Below are experts of layer 5 (counted from 0) of a mixture-of-experts language model. Rows are named router (the router's row for the expert), gate (a neuron's input weights, with its number), up (a neuron's input weights, with its number) and show model dimensions 48-95. Each number is 128 + 24 x the weight over its row's rms, rounded and kept within 0 to 255. Numbers have three digits each.
After each expert's rows: "gets" lists some tokens that make up at least twice as much of what it gets as of all text. This comes from a sample of Wikipedia text that the model never trained on. Tokens count by the router's weight.

# expert 2
router:101152128100159144118130136148141154110101170155097144114121130159175143091112141146102132125115135124094099125128146188107137114123088079174125
gate0:087164132117130095115107141099147139115123125130150169141104090161096144137145146128166126090130158133141130183147134153099135156139106121086108
up0:170133150144148125107143081151131115101128071131134114112130156130118110170134144155112084129156131135121088073128140128105123148115109141136150
gate1:087162115149135112123108133093130164152100177100136149162175130135130106114129107116151130121114141107145113083121139123121140073122135107112165
up1:165121132136116160133157162122138103097132147157080161175128149086148097146106154128130125149156097177113129139103147132160143144118166110170143
gate2:108159146108176095128114113134147148132121131114067161153111172120111098147124137141109133136080093135150107130077107163144096116176102134145118
up2:071153121160100079145101155143112126131130080117148143116135092122096139099106127121136126111112137107140085126117112118139125121136109149161103
gate3:163126151169150138091172131143138096135137079103074129148112092143103142102092123148157122175136118109125097115072160111113145106145127129128155
up3:140161115115167103129083166155163143147167148148141150153177116142155141153149110122121122104190106157103135166107130143128153100130123127186131
gate4:114112131129156152080139071182110082144107160115123177101147117161155140089105118140103094143132124152123102101134150131161145120153104141115115
up4:083078109119133159081123187115146146114155157164140110079113112128112105156123132113150159151149145110093114123124124137099157128129124129127151
gate5:090109118140106105123133102163114123108131151139098149113118092146143117110172140139110084087127128127104125142138116158082172151154106118115111
up5:102133118104142139119129162141131112122141115164144110140128090134148168159161110098121133138131152123147104145136185124140116070086147084165103
gate6:123150153062098117124111080138094115083157119139128116123150129141132124115103137109097119141101123126164115112129130124144098152114106144150141
up6:152114128127107152122168123105102144138110096062141126110124162125142084133117141128129075170126105161092144107117107122106139139117126161147115
gate7:113147106156104158159128163113106141097114114110086134170148094131118130123142120122111150172099121123139106161128101119139111081134127123149122
up7:125112153104121057098076113152122174106121150163094154139127147128141131119099100129112117141161136110126145100112186158145114185091102114137163
gets: "er", " st", "d", "p", "or", "st"

# expert 8
router:150143136118139118095126103145150092118120142098152138110122148071130102125147132116120127105115108122126112094124051110105117122166105099126189
gate0:111143141163119109147111054125124099139154160058159145119112115093128136106114070153168115114131152085164087128141128115116128159139111115128125
up0:117131150162170112123139126149136115142102149180127114135124136155124137162140085127116079155122121161151126143104123134090138106138109121142096
gate1:120138123127131150141139109108141173168137147095086164101107137114154112105096108058087127148142136098126105099118140085140105135128104101112143
up1:119088131124120111144120154101095145141110152132177096121137128109170160144186099134114112124140108139107106108109151140121150119085128122144141
gate2:154074160088146105117160099109125100135139114102138127120123140089159118171139181126151105089143136141142164105101050155137134096118104114091135
up2:063133165080099135109092152132146154153121151149114177129118123147135116159109118108123143079163118146131158130134136122143127120130107178105097
gate3:132162132138139103094129135125124109157114127061132147117091124113135142147061134103114137143123105126136140067114131121140149119112145100131160
up3:139120144059122107104121137131117178130133120081170149096126185136126133150075117113135134138117132163159127110147126132116124159115133108142107
gate4:096135094173107129134163099140136168172124117141142130136097152121121120138153141133123132094142116147119148080144107138144189110140114116132100
up4:170129148108125128121146158124135145125096096139142074128163080111150130106122126151138106147134163127184137095153185120139097111087119115115136
gate5:126153137070177126148133086131142109116089130133119135090149159106139127134168142082132077136117118131127122120118104122098173076079138078118118
up5:146095199144130102122153088112104133131146096129111117139122129155108123097076135124149119137126160079129164130152153118100086169121141136089137
gate6:129077112149175150126133101136104109117114155089169101129145139123113146159117123143148095140141092117138097105145099139122145096134170158125148
up6:112130141105115142120129172132128129120170135076123119152132129124108164133138114139134142156163141194112146107155143093109107115088108173099162
gate7:146143154173130105113147064147135117099148135100120116115153088147145145096132132113099070107146111132112160112136103146173106142116100138133123
up7:095109125089101125145178173136139098100149125155169148144140178124087116132112118097130111112144084136127109126113112150126156122129157118119128
gets: " 19", "y", "g", "en", "n", "an"

# expert 4
router:143104127134116120141129115078121084121174139110120129127121110138114117164123163115117113127117181151184129180132165173156104150165101105128154
gate0:160103130124156172181113111114142137071148160128163121124122102079136124101117146148129139123146134104145096134122155153133122145130134134138118
up0:107155084160135102109119132141158086117164117159123112109175113093193154129130109141125137130103123093115114096103136122116121139125111075086079
gate1:144111126184144177138150165100145147171115127160118123087130142128131114140115073135171145123145181124139139115098139143124160124146117130137116
up1:166081109172121114151111112136127166099153129160128178159106104186160138116132101135146103126139099154103150137146128104109151155112128154121146
gate2:124131142119170135120138109130143142120093109143151107161107120138147134162125131089135117134162163116116154117104167114113105153147112115113095
up2:131137150088087139129096111100156162127141125127125127092141098106129159161157133152111120131118122130117108108130105127169145172071146142156120
gate3:075118116130140091114145120163148128149074115137072118150165136121113144121151118154112131109147143146145165138106111113116090151123175124079134
up3:087136120112133147088135098126101147127164141120140150118126105141104130156135129127153155167170161112131091139118111095143119098093147124073147
gate4:120116134149141116102119111150123135121085143120143110095134087167105098138110113147144113040082152114138129134150161145094112100148079143118125
up4:111152158137155149144149095137145189110124118134125154121124152144103107105107154149119101116117141126110165146128144134159141149163149133129135
gate5:074144142140116140139128082119145134121144132127143105150150139129140157150106132148129150143128066135119102111067098104133119120116135087106077
up5:156089188161099143085143141127075093115154101117145121124109110130150107127148161109149128132129107174121123156159120141120154121097143141118156
gate6:077121131089127147149161085162112142109172147122127127145170127114096123110149157114140098159125152078126101141136159131162165137161088146148078
up6:142154108107138144100106132129143147121152142155126155119124099106102138114137140147140157078107127123094087143088096135099108110166125108133097
gate7:137129107126127135106125117133117167111128102140129127100137128143121137103121130165107170192108131128104117091124128124122158109129090116108120
up7:133151131158192111165119117111161137146099103110116164153145139139119127121110098099131140120129211161136161151094107119148120153123145106145096
gets: "\n", "|", "-", " The", "==", "The"

# expert 15
router:141077103141139138143147114140172199137122136153121089112138095118131171104156116179115108154109118093147158120124124134106173106138123117115161
gate0:151120152130133112150142143085130150146187116168144078115180121086137148137114095118141100115163115110108098142110127146161174113118094164123114
up0:113128104157118152144148094063067173137136178153130127125140161117141123129099129090092117123127122145086137070099125118102142143129132115168124
gate1:156120097099118083122125142133126165148148125118146145090144131084130089172143126122153093131105164111138143143102165127143128166144117153136150
up1:106142129107115136134122140108144161106121111072121122157118140153098168110089124113098052151143124129117096120140109107131151106161092099098139
gate2:139109147125091112122118130169148105112113158168076103111141163145147125096121068143134103108126130083167125147120125099116173108132107126138139
up2:100168129109137168120170108115172119103140084114191146134100150147124120123072109137084144172126151114159158140105108147069128122127152105104125
gate3:133108118143076143102133077120145118130148099093119167127136174112151143178125129089119158163120142122079125121128162130101149140163113088129139
up3:088183133120136152145145133119138087154116102090086141126134139108095143135130130142098115147164102166149104106116128086092156141168127146136126
gate4:082163154127140109090143070112124122141116110142163131143124137117152156129140133163103145130175134098150123109132098102160148150129122136100118
up4:175099147150139166125179112125144110121158163095138116138110119095144168158143124134117116117087146148156186096124100133082146083122142105123159
gate5:122176118121160145117099087097128121116134173113095136117092127124179154131148149149107137103146090143142132094108117135121164105124085134132158
up5:176132105128120161160127118139121126125101104103160154116151123102133100155125111097073115195146123109141074132095144109129112153175111125129146
gate6:073137113140122145158164101121087116108120120157157148110136097121142157123142144109155142188150151135125112141109152119124138066135092119111130
up6:125135144067150127150132182090160080154138136109130145114144104137126143134151119165117106160134153143146081098104115147146149160154127160147147
gate7:126141108099142099158143153130163143103116094092122151068137147157142131178136136131106117095117120155142129124115131162133129091165126098124113
up7:143150096114129141120115082152115100128126115139126129170140082193125087130164118129153152156130132113131119157069174124145113162157159119127167
gets: "ed", "ing", "d", "ated", "ted", "ent"

# expert 9
router:160114096138114184092128155139182150128171085131134122133151096119155160126165076152090146131124125112152155108155112135121139116105104135123095
gate0:124152110153134131143143150135127130130101120093148116109080137090112104128131096116116142075119148098101124131111100094133147104109113096151111
up0:152106103165108138092147181142148077086134137119134135149149103146115127122128124118114160110153138171135125093105087137156125126122119132104155
gate1:100110123159145142102099139128106207170144139116144121133125168077122121128112134139140135112152124126132132172052128091115188143129144095124119
up1:154122129111153164104134170140131093078106088149159138126130103106169118156112134122136113154097136106151106109160127164141099124089138175122133
gate2:145090138129100139130094162176135133097118158176122143067138174154120128126115088099107153126125142102144159118099145126142126095158133138159130
up2:154150157130099152137156101165153136122139092093154131153119159131105139141122163101129177162193132156126114127122130145108110112135141085158132
gate3:113179093091152153096126089132113145102138089077123097131113101118154110146133117127115107133126084135090142133163128173092141115135108128125176
up3:134145128127090156125129125159096142132115126158146115148163049153118141132149111134134162130112137131128116146115153155160130193094160089126137
gate4:157153129121120164150112121187124153122112149138157144155139119060164118167109100181140101140154147141123160147130141156122124118176100112100148
up4:149129150113185096115152102134091103185128130133136101106164103161128146114166094136111135131151125140115139113123137157081090104098138118151141
gate5:165103123109138152127143114135138113125112156171124075113139123072158164168203135144077134060099132147131140141105096127158141125103152104120118
up5:086080143148107089138131107118083119115183145134108114149118126134099112131104161092191102144180132074132122115136088137092121149141120127118156
gate6:130124119119081076141143108134114140103135122141108078145123106156141155128140121137133090137148135117102107156155161147146134110141116142145160
up6:159089100096116131156093152097106136118131131095093107155107137104153131099121121158124077096160140180118102153130135118153132080148132141126118
gate7:113121123133114164125133116150124169059122074129129124143173073180126096103126148137125128137149079134106099129154091103129134094129123150121112
up7:119126093178120095108134129106142125136133111125110147148108161123129132168119109104123137129116177109179118142151173154157082106132076101132104
gets: " the", "-", "al", " his", "ian", "ic"

# expert 1
router:125152132158128159117111076131103071123130134118115114162122115165097085112146147115136156107130098149138135109132142150113120122135177187132097
gate0:081134157134148151071093114128141061159140121110111126140146098102103113123142149108103142112117162178131132142156079140146102120139141116099114
up0:130116126149136119147128135114150137103192168131119106114122109174163116125070123146130084141100148096162155111100146116151105135127142128139137
gate1:170131162145084109134088144150137136130091094117130167126129108117128070153124117153155101124155090119092110100103122144096162095142146161118127
up1:158098117141146107139142118123131121126169120131127160151188089130140141155106124154119122095131097137111091105110192125111147155099143143157110
gate2:128141146126116049142124152147114183134128138150134119130119134146131092149150114140123123132120109159106114118113153080095182116140149107132131
up2:166129122132150152143195125114123121134166127131115179078131149109117127148107144153112100111139141136103145117127136161143153102129130155127151
gate3:170124097157161150114120099135113147085128146109098127154058107150123111069131140086082100088106108105097117144119146121091121131120123125152119
up3:175132102110128095150121086138101135089124107139132081131145096117169179104161128111168088145117091122115162138121137095100110123144086108159153
gate4:130139133150140165139145149150119178171133109110116142121091125148146119155098146181105114133100147117110149136135115109154174136150123123114092
up4:119067160103141090118135139137146135124146100142138088124165137119124110157107119173186105137142118114154136139117171123088138136139127123077159
gate5:121098121108135164144130095121104145112132188138120096128121122169102143129117081128158153127185110131096160113120133168142144071117148137103137
up5:110153160141120117121180104073126124126164067088131152151115094130130153124137166124111146136101133115119108126093116156133083103132132162074115
gate6:101119120106113152172110133163122109114150128146073117088101116107136113149084086148127108147119125125092107166113133132114124139134115100100143
up6:134109123147120108121133134138142105124114119157138132143133161118055204126142123125086102096136128112133109131082169106117129129152140102140160
gate7:132128158106162111148067116113148179102167090102095130121128142163091137152124085132128100124103169146126100132103132156156127140116152121153107
up7:117108150117109114086137144122114095139090174158151144144097098119141106112143155141098120111159131097166123138193121113128127120120123127148124
gets: " (", "-", " E", " S", " C", " B"

# expert 3
router:118147098139136075125125160122140149141150161140166129138110117128132139109087125148116131106128142141102108119103167161123098120116129160094118
gate0:129118165153142094117110121132113163132108105163147135151153144125122132094147134154164127096135155101139086107105166150109146141148060143166155
up0:091148157098118152132099141115129111128133148158163091087145127144136110154116159134131162087138183134168146148103141147167085073157139132143129
gate1:095126127168125114143130162153123145102155130157132113135106119156157157130083130145118129136124163110144114083143145169122114153148077199132102
up1:121070109138137152168142129139127162111143143111116123129138141138149136124147120109142117140147147114082137128138190086117103145116123107093140
gate2:144132145178131119114128128154060123107126118138110126106133127141134113089145155152198119119148138142148107124091150154135109147155150160174130
up2:173130127148139149138163157087150115097119143115163124178120142131127112126137118139128136116147154122118099159139129140045176156126141073125109
gate3:115164129166086095069152125141133113184143109104088108143102104129123120165140084138135102105102106147100104138140104137110165088110128139159131
up3:102161118110122108142100121171108154121137176122178149137121090166155127119135121123144114135132167139128093131127122155156113088131114145144071
gate4:158147111130171158124140100115125153135148139146128139149112140125106133128133117136148109117126124072110135104113110117132141108115124143099138
up4:184123067147132107154128184153160097144156124061110110106159128082122145116117105097156149150119120145152110102114116153140143134110124150097108
gate5:116099115163114145097154161148115124136154208134113139117139102141140155110107113110149164122146129167104120120132123183146133123108148121149194
up5:102115163129136128109101133099139160116131134132173088141125131108130069139125096123114093078140138084106141123195117122132135126147118156115130
gate6:112141144153128111120126140088157123088103126148157080128107129093155152168085154135127118127161132167144178138136115149152146134131099159178153
up6:152082136080162131081157155121122132119116100109107120129148183153157136139136127134127125132105118137157067146099149162085105162091138132137128
gate7:136137092151088106140117119148109154085137137149184094145150107080142113102087134122156126155137098125144103090114174148132126147118131098152163
up7:161106131144122145152152132112116187137119134112109089169168135152121118165160130150153104130169126091132141146120147096127101139108133138134137
gets: "\n", "li", " co", "lo", "la", "|"

# expert 12
router:128138153163077145123101124137099125140162148152112105145096101103119120153118134137110125125121131098147147138126139120138149143117135084121142
gate0:104155170130161099168109127143113159110135136147176122119139126133128117170122137110101136121172161106142101179114132108119141145171116120106089
up0:156128094112124151123138139084106136121150156098110104144114135115140134140173141109125086144135135115138087168089092138134093109115105184134105
gate1:146158181138115165087152105161109158122081127094152098127124106120113116119158097131125109116132102168160104131131136149108096132137133117157109
up1:142101124092158108150120132133154112142162137130134124131150100145106108115076135104180099134120154091145136101137113117113131154085131132121142
gate2:149145160123101106120127111156117147142157127106119111151138118097112165101158130133102087082109118094095129141134172097109134101111134095101147
up2:142121094131159102138132169134146103150100121129155114114119131149098116118151152073147097131106149088188163122082085148155126139094075130170104
gate3:120113130116139127134186107108165075095174140130082148168114118169118114124102118113114103141145096127105117140115172164146155158115137108086123
up3:137126143138150116117101199096106138145131098131184113133160127159103153153117149122156138120140142129126121100132127104148089145054125089115145
gate4:121125154146144162166124113116072172115135118099130085150127113125159153097117125151145089105142105114121132131128146123108150083113163138108165
up4:142148107131090132117142142136171129123138102130126130129095113154133131129130124113129100154140096156098145066139168142113117128095117115151092
gate5:090148149105103171140127104126147101097144169092123106132133128124090145107129122146088115117111088138140125144130157146184131127127153135140058
up5:158122153177117141149137117131168159088143166136101131136138114105108151119140166111115158142151140123124115129130097110071132138106130147136109
gate6:102160060141099134121169109113131136082135134133137141132102137127149162156138159090084141143139145107123134086116186145133146132150103133161172
up6:193130103094144140127095121126150139133107128102155158188145155135132147115094119142156113119147129163128134101127106137112165168115130106131107
gate7:135147081131092098110129099143128108150116111092138122109152060132124119151113128121118156141149122099144131111112139156112118144087154126120174
up7:105078147080127130148128142126131143143129164155114157133120086106115146127153134129116081131131095090147097121105055096115119107139114123124137
gets: " of", "'", " \"", " for", " |", " in"

# expert 7
router:083149139129088174134154171147126143125146127127130132142121111140114127172068108071175095142137136108135144144131121109143147090122086121104127
gate0:125143113137095111164128116127109124172146176098110133118117139111149083162133107152131175109154165137103139135157142154104138123106124135131155
up0:141164128145157151107113141144100140082143134162111149148087155166112094130127127106160086126086082122106157135118108092108082102125131098114116
gate1:126164122101139134149113135100151122137130139108157096123148156123130141138148125114101095125127113063137151104117121154104083122129106155152157
up1:145139171173124122107153157103133122118132135106131185134133173154154151131139099150115142137161108133096159091140142110112163153130107147118122
gate2:103132091137127143081141129127050090135153118126134118120110169169129163132126121104151126134145139120144102147118130120126195117166148165094115
up2:133114155133168134138154123132125096112109093144132139150111105115114152150133155111142095110103147126135157130148081155172123169127191164068126
gate3:127160090110126139175133122130140086070143128103113122177131109116128107142143132175175093127109114117071157126144145125143147177132155137175126
up3:107157168127090154102126153139129147146084158135167125146126162156131122153140162106105125163120107098109125120145107141179162110078107076096171
gate4:110144120174157110107139125086120189156105110123157120124120116131115101080103141161117108117128094158108134127116146174147179116128157064140138
up4:130134140104176153125190131132086122124119081142156146114111112171175092138082147135073146140103130105144122105106170107132109162147129110138089
gate5:133133129106097105102152155126146147166174122091139086098108103163120117103123142147110113123131148117150147114146137171130114160073123127101150
up5:126130108182144120189134093134122085166120200138119111159130150113148120151108138120155133148090102137093115105108070141140114141129138150176093
gate6:110158114122083077129139154104134121141160081161117098151161117077129172113129158103124156091128120132134082121103116129110141070121116118119134
up6:114149114152179159114144141135103137146135094170130157140191132108186127140116137154109109124154112166121103103093130129090139149133121143116128
gate7:108132131110173146150124112110102115115067143101105106104152120116151176127105128150143163171138116143096095107134122103179157097153143158099083
up7:157168118131147112127127149102100122106114129170157147180130143113110145118162099108135091112171152114126125137145118078118117174123146109152147
gets: " |", " in", " of", " to", " was", ":"

# expert 14
router:142114156114123132150143141121095126138104059095113146119139139163150130167081107102122114149130106147112172155160124097142125116141126080147134
gate0:167074105150096105159085122121131135110167163129133152091149096150122133145139103109119142113104120180132091138160157118113136113150136127127137
up0:113159167123152126097093110078132140170146125127098164119122152151137146117091114114165138112129130154136180131120130132088133147134124136126080
gate1:147110117130081153132141171124110142123151137126069143130129129134133114126109136165171099125126090120099141113108159144118104107092136112169116
up1:135163132155141132148141117094083109118121146135105172126108110143106175135118133100094087120174098135088144080106092136107114156124138167107147
gate2:105171130102143106118143189135121150153115115104138105123103139074135185094154138114103107146139106130102155118109138089144132124152104134140101
up2:100155149154162159142084109150082158078132158105115137110123146164143096158112141121103146129141130142099122151154089169100140122118187138128141
gate3:143100109123117085162139142117141099183126124119123101162129158130128153158119141106114116134125127140133112100127179129113152096141198089103144
up3:098089124089138112148115157116149125128167146118092147122096097146122169162136097111100120114173113152131107133111114103127142121155093138117109
gate4:155122170120106094174106101114133171148127158118149113091137084141118133114120187121176137094158123123134158095160121112129127148093124118135149
up4:075154159120171090115150145099127133117115112127150120127122090129147110135124148133133134123140163115081155125144153108168138101127166118127103
gate5:175129111106109114167096094136148146117061135096113150136070128147112144119133107155155142104145136165122142089119072100168131136130162117132103
up5:140118120127094114121100105146113139090123144141093134124072134135132150108133118137123100125169092138081117106164069119094157101079149115102119
gate6:083112104118155124156110121126118105122120124111136123146153090195107136127102105084160099092153126112150116138127091103179146103155170138106120
up6:106094135154121110121114144119166138120132146104102151141159154160123155144151108147121104128155133088119102155148143121111114109101094122180149
gate7:105109091132149146142145132131103143116147074106111137167138155106165146081139154151132120152129121156119125113109086133115123093127080164129133
up7:094106115100122128147116132151103151147099144147184137111111140123133135134150136109101114141131155158128135088114096114126149125084077129143081
gets: ",", ".", " and", " |", ";", " that"

# expert 13
router:135153140100139098115115115092102152118127169128149146130116155093089108185134122137148142123163137097161128137133117110141075140101101185131072
gate0:154117139161126112122123134109071137164173093117111094154094145131093116104138133156136114109114143124133125123110144162084151128138132118189147
up0:133156123132113157094133138158095101122123151108149147106172157145127102155140161130122111149116109181163085113104173117128142175054146135136159
gate1:097102139135135099166155136124098161097109104105143173147121153110107131110080151164134153111155136123144093164129107075161147161110141144117065
up1:149153151108126129125137132115127053166136104150140173105129119088119158151135091114126121096149087100151118118118118122187079128141119094145135
gate2:121135148167110116198088133113083124123145117129139120140143090125145128156115133142158147084120119141136131145140110094080156114102141136223112
up2:089106157141148106135161135131176150108115119113109165173114170119140120163117132093103134102157102140125101122155120160141137084132119100152107
gate3:148129099125173105085104127076121113136134124108146120092136112129158135139103107129104119138144140098116156148105158127108091133103123116184143
up3:106140163123068154112151154169125118130108149149141148120078174109135103094174090158129109103141116121112100134158123168118153139146120096132123
gate4:172123204127118112116118125139108169174115198161149147120142135157128113146152118136156109099150135186095152099136101167136124115175127129133092
up4:126098137104138121084111135103084104134140099084142087116161121187107115122172112091121110153170135105174171137129108160094157133113152131117138
gate5:142125118084118138146098121134155136099151161115135114107104108110147131143114077129145123146125133078128136143131120133127156121079153163110125
up5:131162102130129119118161118109126092167122136156135172123133151129105114134123117169155167097148125156143105122112165132124141165169077120124125
gate6:159123166122127130176120132146098142100148102133122099118172137164133162129170099142105117144139118109159141134096125147141110088144097156140080
up6:118155106163165143163119191152120146098097115111124135108177112118123162122097126161108111110140154150123141132108156107122149121165141131107114
gate7:112148112157112168151096141120113146064135154165110123090135078143157192132187125136088135166140107103106149101106121110144115120125145167105110
up7:118129123123181112149082132111102156139089121099090145139132131120167124130127141131162128138096126113153100106137170116160145136103098157099120
gets: " the", " a", " de", " re", " an", " con"

# expert 5
router:115106149105137137145129124160124127119073079122103107139172115120140134084163143128143103120128113152118113130144138158167146143127205126177132
gate0:149160082119099129091124150089141136120086123136131114114159116127110176135115134134133119120144106122159110085092141119117131166146153144112127
up0:123108099147141176109134120165091147120115115152105124142143143115132133150126110165101161111113151147139101155146088107126154120094085156140101
gate1:121125131160101147133128158135134156101113120129144162121146145087174114097145097178144103134140148140172129140123115172104141101122106142180125
up1:107113111123142150094151130112129145177116127094162142131115079137095084143120171080127097125122152136165117130143125116162152141114133107078138
gate2:117098157143155182151154158138107149133139072088105100081131106106162143111093128148127157119118139116139118137083131161151127140128148120094090
up2:141148148078152120123114140137111134130131149149119115120159094188127129120132077074143151131176148171133156146103125175071106126113136131149143
gate3:128227155148151151076128102133154137116102107143106104125144138129173134126133098071130161141111102127117137136115125120150139126116112127146135
up3:090143112164109085134126147152162121148128133135160085138149138128150173156141148148147135121153185120164108153145146106114112136130132133115129
gate4:171099154140155143158139122133146132109093114118131151109144142142140125153144168134114085092122152143108130119122142129126161137138144167135081
up4:122148130146151103102146135122098138129149086147122141093124102132149080158132107163094150164137107132131132129148119172159173123149085144108137
gate5:175159121081159122107142112131146092117169112149074101099123076110094155123145122135120144077142127144107124145103140110109109142128128132189133
up5:156167123124133116181152143135102149140091132151139132112147153142118128125109156149145138124156135109158145109098174093152126102131113090171146
gate6:107115109117124134126093152132085108076128117121091095164140114133125103156082135099138132127129126096175163169161137149126117085098091159114130
up6:098115161121119137118152108133130111135073129098125109104174127135145125096130190135127099117130146168124110145125121113162151168147180143091126
gate7:123134129096120140099135115137126122147129088087093133162152094148160150141130128099140122144119144160116112170138108193138140136095133143109129
up7:139096109155153150121134140176170098162127117160103135158123140181137100121123117098123103119144131119183175133099112135109137126100122147140137
gets: "s", ")", "\"", "es", "ers", "ation"

# expert 6
router:146120148113153101117139119152102114126095125122162120090124133090138169091140104106127126133119123160110076098136114093133141136113150185135119
gate0:105133151117146092135123134157142098152138139101162148141101121090082158112133145156117112081152105112167078136089110048153159145138155155145137
up0:109134089181125145103118152139158140129155156144122141173101101184144166135111098157095096142131101114116125106140164119138112090141091126129152
gate1:125161167129072122136112128134137095112107176130110161125094103102128149119127127135180097108139090144097111118121140100141151107132083119154127
up1:118131133131146157128154132119105126116095109135145119153124071155120100079108117101124083139103117105153118091128146105131104168130119140142117
gate2:137145163096139124129139113135143085168114087123134159093138113110153144113097159094156106131092118105155100134101162163158098059117097120134139
up2:116114148107139128064160156098144097122082124149158151100108145135130122121097093131138129151163148160139112162125125124119132138132116114155092
gate3:148147119133166128088153151119138145142134131089094145125104115146086118137117125126118132133110061106158116075068136128124121135129142098173135
up3:084136108073135150135119137140103165094157125105132134118130132148085089133120147153111123100130109152179136066057155134143155180105153112116110
gate4:146101119130157104103140109128111147133108147122143154177123126088160139102150100169158124122135156045132125113130090139131115143127129168154134
up4:146168138119140189150140140176142165087134098131126126091103130127151078160152136109124125104087117107112138161112156128095133102136152167147125
gate5:114161081104131121081111120120170131109127189108116107142118106096148138173136170174122113138147103086117085098120130127141115111123133125103116
up5:102120142107132115066138083124092138117125130089131126152124146129085086101090078120147114144114150150119146147183142130133090154112089126128118
gate6:137136139125102117128157073117115145118095153121156147113140167155155124155166085120135137156087151181118129151139195122117129131141123126120117
up6:112124134122121129147124152139084143113129129147116106125185116133082110122121132117156130151105141140147136127141074140169136114106141111137136
gate7:154128123161094130135098101147183143107107127117122107117163126126123126177107162119106147153090100144112141103113141127164142120107155147111115
up7:123151106128114129104131135193080093149116140135141196133118084099171123132109088116125097104168072127121163112139122138140117102112139109134127
gets: "e", "o", "a", "le", "i", "ri"

# expert 11
router:113129117123088171129123130083118148127133173138140128102116164151105088128164131121156143090142132114104145139134138135139109149133180114150125
gate0:111129126141108118128123178101146125117165098104102148127147098099126149156093098122116104114100076127105127156131133109141152095097157123167164
up0:131121080118155135150123131116072136146116108094165117147116125132135133123146081169095155103127179152169148149128124139121086135139111154154117
gate1:135114147136129124145120161124131117160127158129110087088150123142143123147111107119084114119180132092116095118113140144145118119116187154143111
up1:100136120126107102147136156155089114105163124165139136179107134121094115116132125144124147123145139120176136086085151113095125165146179109115144
gate2:159107181102113123178155154123105150134122120162165142153118096128116161163124090116179132108142128108118129129122102147118135181123139153062137
up2:086144160114114108137134154167153110141117149131106161103109136163155159141097127128151123175131115123109095092140140121151155110096131096159117
gate3:101141129138143123087196122088119139165155133114139110126146114118084101142152140110107133121123117119162163098124167123126140126101123119109105
up3:122127126132141124146144096138104127106125160135125133094111162137151166092099114140145081114150121108103124166135140110101187114103174137155118
gate4:164102143101126154112103122135078134091089109110129121102108101101133109170137100101134135125162135081142134115102144153134160107149101127115118
up4:131143126159108105161138097128149142125149113156095079123154114152135122143088107142144109109122150098142153139134136151097141145110176151096124
gate5:129116143099117183114109121130129142164109185123104127103134173135125106143095149131135161115121086151135137126115136136169117119121175085145088
up5:151159102102094176086097163130135111153131128137115084118114107124116093108125093119164120102184120137116134191136114115108157111118083099148113
gate6:099176120119131099140175147134122129118192106141110094128141153119164149103111140158113112141177125151145160096107132124132140124165118145130128
up6:151074119112137121083130109172095114147145128104122117147167161134132135126127131114150138111162142108154108127115132148112132160142145135143119
gate7:110152154124110169142106108108126088091126178128112116113143116162147134166163104092117131142144125141119109095117091144152114129121135112180117
up7:168123147144103174162154116118119144123110126123119171100122194139088136140102120070117146115152116139141130146111134114109178134125143129113141
gets: " ", " f", " c", " p", " F", " ex"